Experts of a small language model.
Size: 13 layers, 48.2M parameters.
Experts: 256 experts in each of 11 layers, 64 tanh GELU neurons an expert, 6 picks a token, a sigmoid router.
Below are experts of layer 10 (counted from 0) of a mixture-of-experts language model. Rows are named router (the router's row for the expert), up (a neuron's input weights, with its number) and show model dimensions 64-127. Each number is 500 + 50 x the weight over its row's rms, rounded and kept within 0 to 999. Numbers have three digits each.
Before each expert's rows: a language model's description of what the expert responds to. This comes from a sample of Wikipedia text that the model never trained on.

# expert 43
Description: Final pieces of personal and place names (Benedic-t, Philad-el-phia, Al-bert-a) plus person words like artist, President, critic, William.
router:474447438429476594498471583468495482447508465425574466524521517441456459459543473499501546493493578634490454481571427491581475523532534471472568548454473502430470480485453502514409489421548522
up0:434460522513375499492471473432473498508534516416628579525512519433489536518429380493565524560465537479548491610470533488555484536498450522443537538545441499606472486544415633478519405549430505
up1:524508471371501500502478541515524454531513415519592542488431523547474483476515529557487449524509441594439433504569491545609528557462573498486532517440479463496532454510542475445572503432443522
up2:541507477493531426559513605493575568548525492464426495527548443414561499488569479516529567553542531549520495520531453514496567434483493526530441507531507544445592567599512569517467481498557469
up3:563368423438477404535479487410520510514485475472466447453562559555506603480550453450468543502466410575468510544497502486492510476455630483573582521567463494503400522510500418451431607517555552
up4:499543560458442552471474537548451429471527544446488470463534452552455505493610617501461401421562564411503459500507471457474422577449495540495496568592488520461511494456556525453563481507556490

# expert 12
Description: Space-preceded pipe separators between numeric cells in sports standings and data tables, e.g. 26 | 18, Baylor | 8-8.
router:492511460569471596491439506564585512456470474413573486422505599528432462493594529517461524476440562481502513530515419504523493473536485492481542486476474498451513435558471478469488589488583527
up0:539573480495541470484533526500521426558546549540466493448549453525515520532550650468509577597524410463475506443503532464533456475470490482518469506396440476419502553387575509480526537507479470
up1:511481499417579561541422511469604463533471443592431505443466507411573477507519478445474476466468558451467467491491547517609522464585549556548557443481495547512451346457461408499482607569637540
up2:494586529510486547527548563508500444444631466538576562485609445429503472550491498559566597495453475453438534572418488428548517455439520419536495446469497487562567490423476516497532446571443577
up3:478433500532409465517466515413496461509503575410420490485481505494474578576425504489518477527561450400498519457473514477456425514443501544542500492601441434478462564500528513516490489486556518
up4:547474544579400467486538513472506488547408525493440531439431468470439477508476516542518401397480466583559550450503601422567561597643431483502486559502525512463537530507474533484521560526478442

# expert 50
Description: Middle syllables of personal and place names after a capital letter, e.g. W-all-send, W-ill-ie, W-ell-s, Red H-ook.
router:466576487542506554532412474444584527494464501538528457419541530466416499470506461549375512442515569575467507560558474499646552555537522506435536531561490471437499518489376453465437535519559547
up0:536570475536369505519416407452538564512475459463525435477487462488465477516535487452464449476424535478570513542491510445454502479603502446401538521502429483431442587559468571377607558528545542
up1:500502611444422577443489561414463539482524588486530515483487490583542538533501557477497531531532448488521520540460419416585518535516469519504465539491477509469502517532442467503478486555482540
up2:547449550485441568566492498519425536498520510547426455449538506476503470392556506588454429409444483571504510521484515530518496438542429575432533530560501540450459430556462605480489575540464565
up3:486478466494501537463544451486514452417564464506481499465585505606392469540423493552472480498538563567535452539543585399430463427492583502433498493551410502492545456504508524481468530540486427
up4:515505436476439513510416501480511475489482580511575493547549485478486514475475491528462517564560558526554420479508432412477521532505522496484522471525511468594606573569584484479555633411516465

# expert 1
Description: Word-opening pieces like ex, p, con-s, Gra, plus compass words North, South, West, East in place names such as West Virginia.
router:381436399495386655496460493423545470482458534533577524486537522493487490491567536508496533566493504529489562485492518477511458519494441481488483535487505438477508484562519437468427571482560558
up0:495412520525458546478495435480394533524598446510451514522504480525488482555618521459444525640447523506515494534502532499554433596423533438559443478534501534492535496472548474504451551443469484
up1:547557531513453556460534546483506572564475551498464559531532509582472432469505427477502514409403549491504439475461487514412438548434445558596437554518559505428526574455553528490480519520491577
up2:428547479516477418608480550440635471402528432521453561495508543446539552425496576479561512494471551392588510516466413563507420471493497487570394454462489562556562436466505495511532477529562472
up3:581529463566465596542496497518431503417462506541509466436550469549548390567538508528515581410483546489560443564491518532550466469600524416520544462579434573422497556480462485576456468499442506
up4:457537466537465443572532415443512428532433506560527504453484546519478564630438502549414456510557489457487608504527454540563439467489433525475524504551526454481472564499497486405489558578600531

# expert 63
Description: Hyphens and en dashes joining compounds and ranges, e.g. Polish-Lithuanian, German-speaking, 2009-2010, action-oriented, plus slashes and opening parentheses.
router:473556483550502522507469487480554495529460482434527418425510531566449452449469510519472488501422546511494373447585397574615372544481446509384517521464519539500441497585456428552472546495486571
up0:425484503526513474496493489513469495605441439569445510471492497528553500477452509489430523488443491459505456481494467493591432515506446548480463473592556610501563493529483646498552399514522512
up1:436562578453529462529527520473588483429546481474495540564487410519417493495560560556580475504519481418455534441497536410569512496423411476455553459506504575503496479566488498447494563439562559
up2:543478478469521502527504483486423444466446517510515505487472497567508498516523494537491533446533564502655565408387490485505525550455590435480516526447528477491516467501542445540513514468589467
up3:529454540538464468489486451422622455518588511501483528513451624529519514573435484503537458584451534455487556554487459467522494476451437528350400486483500518515463471518501582435574508508551519
up4:496453489492430506390527558564440549454499477478562431565489554555466451508481604458436518603466583521525433501537533469439435543520512439556561472450524454612470498517488461504550495556380473

# expert 42
Description: Line breaks and first letters of section headings or infobox labels, e.g. Significant date, Signature, Structure, plus s/f inside de-f-ensive, De-s-igning.
router:427521510493426555526462558469503494421484482522522511414523522573473484477489600479392398504457519546485455485596493597484492502522509531469505539435537587422538533567498402417502521541591485
up0:473559429481574457524469477443502472468529392482554389407566530382541482530533500533481476485492473476531513515495558546508487468508431437521501538535467417411540529445503416398495561525488469
up1:491532523561477503591494443596516471485504538496509437537525504470429526529486379503506491508443512435439506497520499586542408434482519526523448480515583477501541450558567506413524522573597486
up2:479490504547495482456498480597478498487494570522513452485519555463498537434505457512569558593501468532511464601636507488491544401461405521451556489592514494453543445494567489439385485511492562
up3:409458536450516523524575463565543415525568479513501528636517482586556520481444522577484576520490488431525536460508491525576433536439468567516461496455501456480518483540445504492508446435525458
up4:584508549517500543513615538495479526486476544525588444471504501492504468468499514443483439515528563563567561487574495506470450517441473481492456436448485528566534511527482501616531498414582607

# expert 22
Description: Number words and quantifiers like two, three, several, many, both, plus digit pieces such as 000 in counts.
router:518532464463553462495433564432541433531466500488524497492488584464463522539496500475361505501528451562560470557600510498559422522563571502461515566538610478453485419539472430498488451512478461
up0:444475534529535450560437496476587541419536519479476541600561433457550601523598522607397426587499521527522522466525549582481518501483491556476434509438515473569511478516475611455499353530540475
up1:504540531566465446455511553542479539411527514563573510463473526438461520590498464456557620467513421518476507535486471503537543541578562371521594390489584559420574396470486518477496541560529441
up2:507509575515479528478500532452424451521547529574491498524510565527544507447399594447363529554583559519458511583482425537531473540461499458474572510509530389512586455593513472450509515543429523
up3:504505463439539447438460485486625549511471436427543502623566475429438605496422442449446551432519480495524450526506517551549522480554508531535509559534534520523443539495550573401468451574546483
up4:505408579483506541447479540478571445553527497465581534449472496465530531434462499517476538455527507500528564524468504513511436406555375423538502644485563511511435463363533325507476495498627465

# expert 6
Description: Word-final pieces of common nouns after a short first piece, like p-age-ant, ch-ance-l, mount-ain, Paylo-ad; also whole nouns plan, war, city.
router:439507466452435536576539516499552478411528431494509541526450541503483532529550507533480529522442536551537410552521441476538493597513504559415607521448445499522440459507482507538484561489488483
up0:508444576575453463499515575447474419506419618525570587552414577507413537450522532441546437467429498586483379504461419461407479475499480524475585498504483536495452406497547561511415524509381529
up1:515534434564474536587516461457522554506485385498440533557460521443470504611529527618443541531471452496508527406550470472500516556547530526424529477572388407470427474499479555413604568496484577
up2:533514603467438526526482424495599450474536527504450488571562480434585453505482432496523478484501463516478509449545540582469537560519453489442540480566401520487412512447444489533511536545401509
up3:512458501528556525510461486509532434468546393506526546421506489559493531462545496325473577520411543476354455524555487529463539532469584570460477492549484443489476532501536622473530435465505515
up4:485471425432409458590536466522533525529432465529540556538524489473469581443555502524489440553474535493466502524587535449496466469484416543512547460511444443443573594616536499458445525561447467

# expert 13
Description: Inner and final syllables of proper names and words such as Main-ten-ance, Nin-ten-do, Atlan-tic, Vervi-ers, plus common words like area, population, many.
router:431479382546506547548498615567509440504482548510547500509506630505398445495569536489490490534484543584491499562571450573549461572488451481426487534535544450474435494517446394518434516476488488
up0:537499480521530580536566401574496467486547520429452454489460543558420506508451527514489545542468477480421502478561437538466508503561472452446407442494492514563435459467522522490473533525598623
up1:593534517503503481557521428436578539533472439494551559474463511443445456479484545446527515464596511491464570591554494544505519527400430487480485574535465512444478478526554452472533540534458492
up2:508524384415470519436547454558478565487503514481595486501510446489520428525520511527532480568516473530534476486501498445523520506395485521548543560440535687461459393504500508571511581501531450
up3:584397461572477521564488500556498415517495514577562494524593574498543463456475548468478477515599540531466407546503522507471487553477490464426527528517535439431464477378454379475530508495464555
up4:425461501442511547391503514607484494392566522496431497543491578424467507534598556608483521494531465542552570631431549432399504548501495505477530593431472457477540459562395495562488537553431479

# expert 30
Description: Early syllables of Latinate words: gra in biography, program, stratigraphy; capitalized starts O, Pro, Bu, Tra, Co, Gra.
router:473489461577456572560471515503534521534547536457542431499495557489561467523522474469498473529454449483502533483508511496555502558530453507492558576481676474539380405505483496487515586425555509
up0:500494380517600500526557551552465413465547509468420486545428478464591535437498553420441517494432485428501487402503605513472433584609540582531605521459417484554491481576452524474458433478490511
up1:524521511518508530533510489548515533520539558453435361510541512559509380461401540458485557508469516435515490508509433497517461506522529506321577423445514642474544589542483499453574498397447473
up2:447498487497504466551510402479519437580566418521514467473534565532473461426500488445464503523516431483486543417514468594517547515456486482506489542546530406458478571426419610435464552552553532
up3:475374517503542546458453479497420471502586402492548484472452531554535542576479503547520579451477501531643477463461516522447383446568515454533538481589583466542450527561488462493527471515527490
up4:531442491547434523508529544531426483506528397534486523512437531519511546614531419520486477474527543579505446526496583581538404460504501451482409502470503521533459398561548450467582481410440497

# expert 59
Description: Word-initial pieces di, ad, im, vi, often after prefixes or hyphens, such as disclosure, directing, admirer, digital, convict.
router:544471484484486491565510499526496515534526487441497465387401528484511543540551528497506529514480510489492420502560480626561449543431467561497586541539552564421438528519502437415437498539553580
up0:542499476494479469535590509398602471512450511569548479525472473423460422525442574571512437567547437465546432484502531463514488500440455562450447444525482495480521509519516613555500615427481504
up1:443490485580499430545459461601443528461431459474493527436502520470544485455488467552432521522553487450396490483480480421563502492536435500497520497507558539455523549477547597438433483528484505
up2:522492529616506495533587492615453499532466585521435508486480552448482555581527452488434576515425411591481482334538531482453508502469508563471520602551480444522514455512540550555466458440433570
up3:479451508498431504533446505465399465491413410400460393463536526497443527501537494551466514342446529478492428484517509546571475441522493412567513516596521613516453530459550545491450486508528564
up4:595436496463388466556483550416347494507544457552480528491514537525491592373433587462493568460471571513528533490456477527532558489506542486510542478580580499511465526467526441416475511467529482

# expert 47
Description: Stem pieces starting verbs and words, often after re-, con-, de-, such as keep, kept, linked, reminded, Lo.
router:520476469440390493483527436468509519519561511406516530434496580559525504560530566543495530471382549515528434545524455557527436513519497572493488530546520495514470508451429496517484578462597579
up0:448568418396461516469497520504591559453592421616468574511478540386514431550510452448477374567507529529454444469534510477462482415492462532476526403526452490465513436553434586503519459479533529
up1:524496549525432469440471570623445486488450479436517479465454506585497453601439465438490563467584449600555512536449547508461475446520539467438471572511580561434589519496524477454564416517483457
up2:507510530434465509513544492540483556454504455532422522430595491547459570527573416511478525458392493603444443492465559547530437463524524499503482537553497484509490556517459456520496575524545462
up3:498487489502527458421391523590422553519507463468495573379564570569475497402468586516450519541518505447520474542553508466492517491516394468493466520477487515494571579484477514622440530527480584
up4:434508498449507503571599514525520578564593474504464460516454539550460504470469530485460477492424562492502457460374563438511523400504578477520551591588515611525482518465491463562498503516575521

# expert 15
Description: Pipe separators between cells in sports results and statistics tables, usually right after a number or place, e.g. | 2 | 0 |.
router:459557492593477614520410553569524424477517501462507466436495585500508472475543517538439519494401487474476520480499465467522465603512457558452549525487487493442429409495491472446476591479587575
up0:636512412421569428474425420546469466582497507497540508443491539511533485478520472528472523529520536439549488464443514566608528481431541471491493533514608435461436510412576509496414440507497525
up1:486447472506485559466380540600485469511461417410532433442488609450523520521519471478480510582519457466505554493440462551427573457614472562524539589512470459392524451497444565459511494534499511
up2:511495493503426485552487501462510449519557452469410423467446535472490541523511497513455452546531482476472474565482540498553525557536513554528567492524475384478446531491453586433574557562508490
up3:390451526442441486461565560502566488494542527467510524527443585509474517450437464469604544614427398469491388488503512589546441550470359428535562443456520507436584499533478518478507526440464524
up4:429519489572454469480563527567466503456556491444484477455462506557470520428538559545520519510491526479567545572558551605547454553520415478550533490545519447463477481522522618454477478427477519

# expert 53
Description: The piece So/so starting Society, Socialist, solution, plus whole words said, announced, wrote, such, well.
router:517508485518461554569492596496511533502478516506522378461525483462463480501560495471491417551426521576593542499514477557531502560517465506325532549512603469489500463537463485459523458508611481
up0:524453496523510472525483531496479566471442519525444458428609555548540417567586471486466418576504548541548576406504464503589452597479395521553441503514446497432527469433441450481512518571447511
up1:462557459506457485573553457515440488512533517493453483463488550536547504514428496457527493518547574531505446435448448545439537474473399561406577457509478527515524592522464531392477498499429587
up2:518555477403487441524540481596502409514431528534436447477572484454543491439544457466459521616495499537536447445492524614542478547450442541465548449475470603592474484431535573553523473367480554
up3:421416480522486544597503546570528554481470400427530509490512542590615519527588545519545470565474554552574482602530515576521571499411431555523599516493473530495429534559474476486516520507482461
up4:511496440500452535510520596442532480436477454489415482533485455592411514541448477546434463577444549557582487572553477556466485574518507547376501414570531489528452494464558480527488528515484446

# expert 7
Description: Word-internal pieces, mostly en and other -en endings (Te-en-age, phenom-en-on, Dim-en-sity), plus list dashes, Born, Ben, million.
router:411525459549524476581456581530597412524456515502542520453467493502476453475539537568444485590510580508422434623577415613544421558470508481455505560563525461517393415507508436595497475511510526
up0:558499527470436481641492530452481498432538481458460595559542486496500468497479509533498540530567558535423527557537533537455512542550506417494437512543497512449416477540530411581459517490564411
up1:488522508538540381495581486488502349487513535590580483467559471413546522552421462466505460492513537560503503462554454572513567533412528463505504513501527501456555461578470480485470518532483597
up2:404507519540489496525563519445510479581459495605449653446517457461478486546461524493412550557527560483414522509553411575435507516385470548498484591381506544503495492528398565559554502508420516
up3:529610523539445562438573538379480504469565418590515499536509505429484570485494534548474532470461512526411512487485455532464523525467478487574403580543538439473479548505433416412529544482556479
up4:441512517539461501569545474486467462555438494450502463515562477490495450470465499503499514481534440514423434511498411514591404470434455434456471513457566488619456562487458449518543634590588482

# expert 26
Description: Word-final pieces completing a word, e.g. pri-son, Pala-ce, spons-or, plus sports words like champion, host, home, lead, two.
router:493473472463440565558502516477541479554444546524508469493425566497443488467498428495443547552492565647514484522558408507520452546478501600436534577492517480439429421446469541521390517456452517
up0:477467587515473494497476575474496660448490446501485542514449474579559477534453524547561497493494507487461488602500543522406493448531440529466507559418519554337499446536398593450444539494529548
up1:512545543458528522547506481485616441503515556520493546483475565470509549315411462516373597540529595502461462506460517515489470560503520527517468517434526444434429460495577556430457553437492482
up2:557555475488528493543495449402496551544452520537520408588524545505545620399500494490486547496448528516453479527485516497466497477468499426509500507525504461611439566555458441593511511464474576
up3:505463504429528528544524479487534504494493528570559499444511537397423476563399476538488595505628573576403471536548464455440538559437457554479573509487467568522540482484468477502415521525483484
up4:550412525520459555569458575483503482505470500517475516566518516582427498632400589435480482481543442591491486462507410458391451547433486490525424438488515450465422525390513446566470562528499530

# expert 11
Description: First letter pieces w, p, ch, W beginning a word, mostly verbs and nouns in prose, such as written, walked, prayers, uncharacteristic.
router:474504445496454565513483502464481512534433528472517425502476505459437535562513511532498544618514528517441433539460428569480461511539528596523470592526558549474490467575482436475488493519574593
up0:427542514482539482407426437402587567423505547515473506436538471554489457587489450511468469540552526462512438581573468558514378550511546469547487502557456500463516504563556476516446530449527558
up1:477607549439548557464462536480532457454385496581461572557509578473452539509445548509477441490518495579489544536460429471432442507458503453416492450563522552469577418534508480465529573477487472
up2:359427501532502474545515510542572495546510396514431576471485501548479555526549413528554486576522431593586502518592527518534572466520507498461529471545557479501464525503445548436459470492428544
up3:535450480463537571477494424475420533533491494493459500405478518563470472507521533479465467465470564492467526484441548466444465482524460440533505478478494610472642476507548538604505562437413530
up4:566486391507516452540530500435501477616502428454479439532562450444584464578511521507520480499564518501412473528493523428516493532437511505428475464566559517542478547520471500565481420565449518

# expert 16
Description: Pipe characters separating cells in wiki tables, especially row-ending pipes after numbers or names; also semicolons in numeric lists.
router:475520431585468583529497503537581464505466516464555442501568544487455438545629516516434521500472555475483440504526450481509501499517501561489542466513474538455461406464446516437521568507605571
up0:433409413411504489490521462493436447494514574543470506532483532549459510537498453447521554607462503556432393483523544558517392475506424450462532515484561525556549499514584483465493410563494544
up1:595539482500471554489530436589484507478456471509485394467554551460492458456433551502575452540454612550488443586480546529453477503468480487522541396497521454427471493547524447527529444555475526
up2:470474550486486495478592531447573462509455405612490561497453441451572406556500507524567514491548510641455542477459452495502533578490535461462557460461391540507400634533506559498488443464539550
up3:513534412544457512578494490575513476513468509391454509559537500549418469476482479463546537447527529521329414516528515478544493492566420504447574448473519444534477509440570574507466541551504473
up4:525434538447483453527460544491534501557605568500479452587575407544488446442605500484548502427470505528479551496496404453476494542493530499578524438468546490418492482468513570518586523512482562

# expert 36
Description: Second syllables of proper names and place names after openers like Ma, Ta, Sa, e.g. Ma-in, So-und-ers, Bro-ad-way, Nugg-et-s.
router:460460445439383510569501527443582421401489524492557441506457559470475441457489590472443523471466537561506477449484444491552510509488510471480539567477508471491562478526448493518464520465516546
up0:504511478504459491598496425514481498492539509499540489451460545551521465501476442582453457551487471525563477420431487425407462553450580427499585513470536468502481610470470538502514527440557528
up1:560518445490555546480462410526464405471559463498459472403528522541542495497550525638516527510507465494537476479456470514528481483451518485571522599476475519389520445404421558428482431584510541
up2:384489443504415525546566445525522558519530532509474467460647528583474505451551555470546556498528423430472436454420493446564496462450494481533507515638527477600538561517454475458517522467487515
up3:568464526491489442608479479493518454419451506482513398528431459442513496490545625480564469506545417478465510513485475537534541509558503448435493501563532468441485533550458468537530572483620495
up4:577515439464532536504585395552514439446501464495534643510471514606508517491387611472471493544462537498590517527559565508551468470483452466615474580504497506412468447515469422476508482432496472

# expert 2
Description: Mostly the letter p inside a word after a prefix or syllable, plus ch pieces, e.g. ex-p-anded, de-p-icting, Ar-ch-diocese.
router:388580460461509533497457566481516531465483500538554417503450558485521517453503470571518505461502537497501479500475425594509428460505511513454528624519572524483397460548508440531535500464568561
up0:491480541473426554559585499404517489417482529429518524577470523514459503472477431581498496598596517429502517441513428508530521488492464464456409552575532480397541420472513541537473544503471430
up1:490529449524495463462460468445499548497469476549546415498468468511479605422485554508481500559607475422601403519526477562580506592587474520510596506471474498443450442501466499490561522537511392
up2:486543491544535507444561456367476438431467573482468575488436536519449505427493474480543448529397544527413545525478389602564535464420478472502518528467562486460549414540519526524443534493597533
up3:433458583432410404465486571452585516521538554596522444482508495483519519495525514555575420428464540450332492528445467579533500538511521447594536529459558519488441453423447509563491456460556518
up4:481546477551447497534485449477528504537533498573498483463478487454499594572495485433514509457447467514500467447486418464462438459509607469446457493506492602534497625574458546526475573472438566

# expert 61
Description: Parentheses, brackets, backslashes, sub- and superscript markers and symbols inside chemical and math formulas, such as (CH_{3})_{3}Si] and \Delta.
router:392534473538471450565440540505542525555483471561616446444466614515426485495579520583499462490466483468485475500502474611583454641543484563435542568502562581507497472482481518523493491476524517
up0:485514465468478489425406538539527579482456491532462458482481496490485461570560503573557479565496456407521471541516411444449474460441490521523626497513445511554475552488471489553451500536558493
up1:418567586568472462514565409611468460544521477482518435491597566393490432548511512463467472474541528531476414551407434455526537519477537523526452605522541570506460433540443450526530533526491408
up2:493503427579443536528475572523526474551463438498543415377532488517534509491427490506539491545390505559397545473409478541465484543559540407466525558445576499505534497499453585457510447486445526
up3:460535466650519510505512553504446516454430487566518524500557519470617549470471492515486500451497484454502445522480537472546420525546527617493481515454577473482539506590516529471484373466578449
up4:570455454493458533480551478422484415586537492515484550503417511551450468456454488597500370491543489526508512550433574543436518517513539523502491564543582571458437441468529599489514559519503521

# expert 40
Description: Line breaks ending wiki table rows and hyphens between numbers in scores or compounds, like 4-year, 1-2, 22-game.
router:430540458587460492508466511443520471504484507559487451434530594511487490505499526533433507450515534496492477454552497540547460576557500477411481623444510610532438475581460428513437504462528553
up0:449510529526503541485435458395573533481555578559497515534544529490428389440478536492516422490409564457509560572543496422529553589452466409518464470410529566492491489634432582505497519561540430
up1:468481484508512466497512596461454562523518535411412447508560530558399471527585499559448375505540453460443535486510505438400428486536488486459534481613434477561437488568480463499595456530548466
up2:594527561500511447425490472590505462526478451469513467430590583482499532457444463507422525516560507443565448543523500397515538556440514476490559470519509509566480417599563453408531534470499450
up3:444465465517534517508507553406502550489549497477511404494420427495469462540440552467394573509541608480448406482496564476528477507615400518536570502643446515447482380502488533530498496493502528
up4:569550444503493451508497529524524460502506490500489455515468546522562434539470579572456503498547618432490474522492491479497512508467484566397449460501401499434482505463392476584536439480478523

# expert 4
Description: Opening pieces of words beginning ex-, pro-, co-, met-, like ex|tends, ex|cept, Ex|tension, mostly prose, some taxonomy lists.
router:452489477542525637475445523454570423457459533433555536479483488493485526535608564530517533440463492556435528436553480499565432541497464529375552584548532533471420499550550457417463516455561482
up0:492492539479534507411485511459552574615437497452464548423496626550491498585519507577480447496469486467522571470570584510561611577440412508379515510540482534446377527552456565505583529506513589
up1:514553412562409529455536532573545445452518528571472448490459540566527557423440564419403570551514609485461445483521456472484496508591469439484589516490476434467540486495457484441486529436511391
up2:488448529511548478510527470436565426396574512518425507488567607467461489495451561516504576496525403455562572485509500483504605485476525463468556500515553578389520486568548474462423470431549514
up3:471481565530371514464518559497596499603476477453454564476503517528454559458406458533453491549457520487535520536505488523536569492496456495492531526523503543497433531505512506552442445475504528
up4:426536490495459576441464603502473546477484572507503442565532529549552507518495484530472518527504534497409525542466423559522549496388416466435561524600496510572469452556549474500527477511604424

# expert 48
Description: Hyphens in compounds like blue-eyed and high-risk, en dashes in score records like 26–7, slashes and plus signs.
router:431482483603471553517522487446537514528415514558491444446470581618431475501503499520491513448419564516546433414552370541596430569529525523402491584476510596472428545588493422539512537502489536
up0:460384562538389505504511519524536569471468596516493447411437517599486559557515466469525393500505472595431505409548564485394435486571506525469528472567503501514585523484480503547450551458531534
up1:480580471522420536540496411515604465469396462479486661516466568553529489523486491525574496507504525532541478465512500577497551502618450350511528557453533463530582553549453471500474433521413512
up2:498427571539336525497546450429451445499506491478477526466499598487499492502463526536423455541570516521629511478501503436473438534565421452564472511552550571448480526497619484536393600434510595
up3:551485451525482523411526479459500556477447387528570542468544509563441567436540347474537522495430502524467542553581508519385546532501499534602561529511494555485564539557391444450495436476551537
up4:392492414550465515531463526462517518541508491472486491472415563523480465494470516530544485441490541453485440513528423529536458442423491617475472544499433549562482514496530504575637446490479532

# expert 39
Description: Syllables and vowels with macrons inside Japanese, Chinese and other transliterated names, e.g. Meiji, Yoshihiro, Shuhua, Falun Gong, Hayao.
router:433466461575478512537355572512542481507548477512581508455484523456519471538512483555454480507506479542521396496507456600634543487511484506472535517510522525544411379493376505530483458468479549
up0:489425531528491602485504428539533447526554470551543541516516561524507519525515422458511525338483436582450509475512492487543570470461361521608402486538492544480526500448449500437404530430452522
up1:538486555490495562487406576495495481539374607516475536434570530542523552512462523468376482496453524509455473491489530526426543554542583485525488503599455495580432521506400460502592543441565396
up2:490455514424517523430511505548454478572499502481498593479607461485465520426511547560480504518495508485405387489463471432530498546480538519470581553562455557518556502573464512491504552434590410
up3:572523515566617474495494505541430553619534469557548449586464450462518455596550494461455430507486492515474474513474518521509461440470495520548537515506583507438488482504503575528433508453538468
up4:505503495468422531555534467532537510441518548492575481465479574543582484569512483505380475503562580451490489466526461505510475561532484421511552509453575657489403448479494538447598492406527502

# expert 32
Description: Two-letter syllables starting or inside words and names, e.g. Ne-braska, ne-xt, Ne-il, ca-duceus, Lo, Wa, Be.
router:499498416486463488556502512497581406549602543492496537490514537445432503529474508562457510393447546512524510543535466506557416497500481555460540563586529494505405553471403473490444572472509581
up0:575519477504471521521578498520442531490482558522503536490511534477503414499420455490494494451492536481587515575537474465516464516447461474495571509511611466468459552455430491513456615508424599
up1:433502496418501563467557479437583486446526583554463448544460386478455483518514492468609458504496549542516527491547510468493566442484547507557422438513506574513533458420563428466517489404477569
up2:400435484471424413552488600481427457461518482478612503545527522528547558474458474622489529446446526525581468465451465509582537486514433501571594488516489548490499507472461439456428495501493477
up3:463436475549483496560518535544524477423584527486422548445534539577448558479543543543382548566539531415458611416480560503523425510531503544559476580490579546475492527532561416485579511526419554
up4:448506481516560525467526540470517514376508552498526562531525588482562459509476569502500453579472468522486539381554498399449463495488599351435433515525521539502540529367496505526393535532534512

# expert 33
Description: Word-internal fragments, mostly s and l after syllables like po, lo, re, as in possible, positive, loss, relationship, disqualification.
router:431502492520404563529375626439582448451501523534571465512511476462473524516494529592447464544443530561559490539565419562493485571527464529450523515481596608440488503518521466435441499460614584
up0:526471519524428586455573529500455548484467529413521554448509502468496553444456558597396377537446467561489537435541477450539463541485461581487554514511562436453474507502491494540560526500495592
up1:535529479486444488500502478459429528465462452381555400482602498594555494397554606483539427548414545545516420441561529489502492462493468506511437497525492494563423465579510489565516530506433454
up2:537533502516471536562478511439568430500459537542596489387558466602525562469485379468438513565442579445424543502657446465497579485435474470430568517498576502513492502477505459559459483548542532
up3:432466461616488413469494542459514416543427500575557500604547419509447430544547512518453466517489555545560515504409529512450564545560427478437502488558479551467471512494512530487587459375493422
up4:493482610484447596522558505440564484539517464508509474556480513518542439439519528479551443495499495512524618532475502495501382527430474463455532478495627499441492436499502353397517413474475513

# expert 37
Description: Pipe characters, dashes, bullets and line breaks that separate cells and items in tables and lists, such as Region | Certification.
router:457499417477517554556495607531524532531474424537608496510516580541382417547583488640399388458423581508475516456537482463531453572496479604434566572520532563515501426466448516493489555508518490
up0:461550508483475489559557468523483436493481442477628517504446493431453560529486533526530412533407479427480443572490567474527446468480575579415573472406494537523653503546377515474533410473485477
up1:491486494526469519588526459532546585435444544431562427464472555430442428479528524495474557469433537588406526461537495466547541560450523537518514488456605370478521485519429447583443408457483537
up2:381458463458520448567511482526585436489563450491458532479467498491569433531515583521538508548385537447495459600514438525532492495500536531451586539536391484499497423586493578571504566441555470
up3:482528504577523519555473535435534466508416503520445478579546493519582438474539517540498549467507484527500518375556459463588460515588402423558479596505515549426546518555467477496545536478460472
up4:455506574436538438489546497520508627489520462411537468414486492507550495555467516437518567536483533520607552560520472528554517498435364588515511454471514500529462387486391551507483511516568522

# expert 55
Description: Syllables with u or umlauted vowels, mainly ru, Lu, Hu, Su, ü, ö, as in B-ru-ce, T-ru-st, U-ru-guayan.
router:450490473635451482544428507410519463585436544513522582454495495505423473560477424549473496573453499505474469531536495496630515573512532546460555479583510531476472370552456480542511508463488517
up0:424532472509455436504468460582438438538470483504426479436498431483498493543506503438458442545509611584523485392420554572463437558549498541532513537542496504444540490565421489483566536440457545
up1:436500511546427452583520414494504503432543497555485453471638588570470476489519474422489495557517543581509518518475460443566529408535563555533514476442489499441487494513514524518515490568475461
up2:406553461497518490530546457486591506553404492506551535431475517537509552450576429493498546521568566458473507605537438510562519483468516422543495570487479550584496454450511421559450576450534580
up3:467507448516442593462527557432477454404470453522418498471446510486524416465575495456494415357497450653451588514483522506479430473545539458526498555541419434421459527525547575430531468546487493
up4:476447392534517562458467541494501517554452449601546548479475556496466505559514415601512507429523382523539504466540508570515572489414509461468501487568512436471453571451445496499564509524463519

# expert 21
Description: Bare space tokens and opening quotation marks right before a quoted or following word, e.g. "selling out", "Folsom Prison", "calming.
router:501581487446450570591475516451587544440404436507510425474554535490406433547507571572441428534386565478523431521533462537592444544428503531416535556579585509477494442526473442465431480467530493
up0:588589510510499476496488591443534457548584425534348533471433577489477509490526491478539535527459375533486549523466543500426466435461484492479465484476512521575501531486510476473594468431495503
up1:486403495416521562469541530547508555481570468431535538525591454507515465535574452444490399540445415476536494390441524513496406512530470570477477533573571434581509564522548471553563484541463535
up2:454501610549419512536571622458594524486436511451499432519407531515389408543519575464501511430520555497493511462497547493493511571496458515445545449498521542544406543480459535524559524431538506
up3:507472526508541538462512496577529466495533495494417511458472545452587521458509576453423513473441531603464435645503485455534588455540524473403497501504439557627454423587496469547505589421554508
up4:470530533527354455491439495467621464484482477509487501464491434524537459499508563466364462530434596548539512518504521506421419545551481612569466493540462530543479484493449498387462500560472551